From a checkpoint of a small mixture-of-experts model trained on Wikipedia: 12 layers, 6 picks a token.
Below are experts of layer 2 (counted from 0) of a mixture-of-experts language model. Rows are named router (the router's row for the expert) and show model dimensions 64-127. Each number is 500 + 50 x the weight over its row's rms, rounded and kept within 0 to 999. Numbers have three digits each.
After each expert's rows: "comes before" lists some tokens at least twice as common just after its tokens as in all text; "mostly gets" lists some tokens that are sent to it at least half of the time. This comes from a sample of Wikipedia text that the model never trained on. Tokens count by the router's weight.

# expert 60
router:453509489506500503493509372600565509544487509549526419486475498490480512490451681450515488548530442533550564466565507464504507536492535608462474471585463551546499467505560449485509542558512433
comes before: "\n\n", "0", " The", "1", "\n", "2"
mostly gets: "i | ", " it.", "ion.", "i.", "is.", " him."

# expert 5
router:490554485501439588522500451500559472544477488542561453511503519561480539526526556520532555491529490448520535536491561444511473557465526565459470507529440548426434479539488439459410528536498478
comes before: "\n", "\n\n", " ·", " Kh", " Mount", " District "
mostly gets: " |", "|", "===", " ===", "| S", "| H"

# expert 61
router:466521475485488470492531544554499527546421525514531459450547564473472553494455542500479459527519467528508490545489496490525457592449524511543484475510467539511467474544576434376538581485494378
comes before: "2", "1", "3", "0", "|", "4"
mostly gets: "| ", " \"", "The", " '", "|", "- P"

# expert 73
router:531390514585531452498478506581583501611522455468536559496549495565427546447468536552555560416498552556562529490540491487548525534557604477417454589561438502478470478523548471513472531589456490
comes before: "\n", "\n\n", "000", "014", "022", "019"
mostly gets: "),", "s in", " in the", "s,", "ers,", "s in the"

# expert 103
router:425420505460514491481500536595550558426431507548603496530499555556360544503478548525511525531498465479560570485508469511431477507453526568505463498539420455444445451549540485445470516474495465
comes before: " | ", ".", "–", "021", "006", "014"
mostly gets: "1", "2", "3", "01", "8", "4"

# expert 55
router:479382498486477626487561488614531540486416436525540519506591549488553591483400442429521462462567511483488519389506469517479443547500556495535462467533438481479517540540525508432440543461541466
comes before: "1", "2", "3", "4", "6", "5"
mostly gets: " in ", " on ", " to ", " and ", " – ", " of "

# expert 59
router:463513539488441454484520441592545520489484500508557392523521537574522571452519567487485631618542546483573529484533455541516484534517583500461502504459475624462456502504559493461483467521480465
comes before: "1", "2", "0", "3", "4", "6"
mostly gets: " ", " a", " M", " c", " S", " C"

# expert 98
router:454500517495412470415523495550577540487458427498649389493530524555534477527551516436620513566565512454497517501522515507531550611512594541483458467466490465521416489452535466473490481495484437
comes before: "| ", "|", "The", "- ", "-", "==="
mostly gets: "\n\n", "\n", "- Country: India"

# expert 17
router:513374507463442523505470542492481580538421521477535481519582455534580520526505491571496507468536604550570507532525456563457459528543506552569495503527455551552500591496555480427450640572473551
comes before: ".", " | ", "–", " |", ",", ", "
mostly gets: "7", "27", "65", "60", "75", "63"

# expert 93
router:460373575492478463485613464502576539508491506527563449478527509508493612513545484513480507485515518459540539534554489456449474556499593509504436505543463521503494465548588493437477560450574540
comes before: "\n", "\n\n", "1", "2", "% | ", "6"
mostly gets: " ===", "===", "==", " km^{", " August ", " ===="

# expert 3
router:435529427565489421402539469517598509504481422513506495472514534574485571467448523502529470534484527513564579485516528462441451523502596560480455437503477492463485555533577478458445586527569529
comes before: "\n\n", " The", "00", " In ", " He", "5"
mostly gets: ":", " n", ".", ": R", ": N", ": L"

# expert 79
router:463503478501402540387613469544560544426499454557512458413545491612429483556519588503518481546523543446538526394533608538468531587509513574432501464492399449559470458481562491510447504551552486
comes before: "\n\n", " The", " In ", " He", " This", " In"
mostly gets: ").", "s.", "a.", "\".", "ing.", "ed."

# expert 52
router:493461497512479450412568570623544590518528478519561418465543546514463479461516604546475530565524506519617519531470393518492539496491529541486523472495458431447467449550599446402404531438467448
comes before: "| ", "|", "- ", "-", "=", "- S"
mostly gets: " put", " ran", " took", " fell", " to get", " get"

# expert 68
router:434494465511495512491565438522557524482444574585523472490497463536443505544498558642533512485553534486543510496569526534425486530418583544569449454436492525423446472618521460455520536517489545
comes before: "\n\n", "0", " The", "5", "3", "4"
mostly gets: "a.", "ing.", "ia.", "es.", "ation.", "ions."

# expert 72
router:456444466458466471448482460538560579520465479540592435566565529506487480546493573434495501464564500516581619495541490508560524551471505567506378510577447505408479489474554456435539604461457482
comes before: "1", "2", "0", "3", "4", "6"
mostly gets: "–", "-", " – ", " -", "′", "("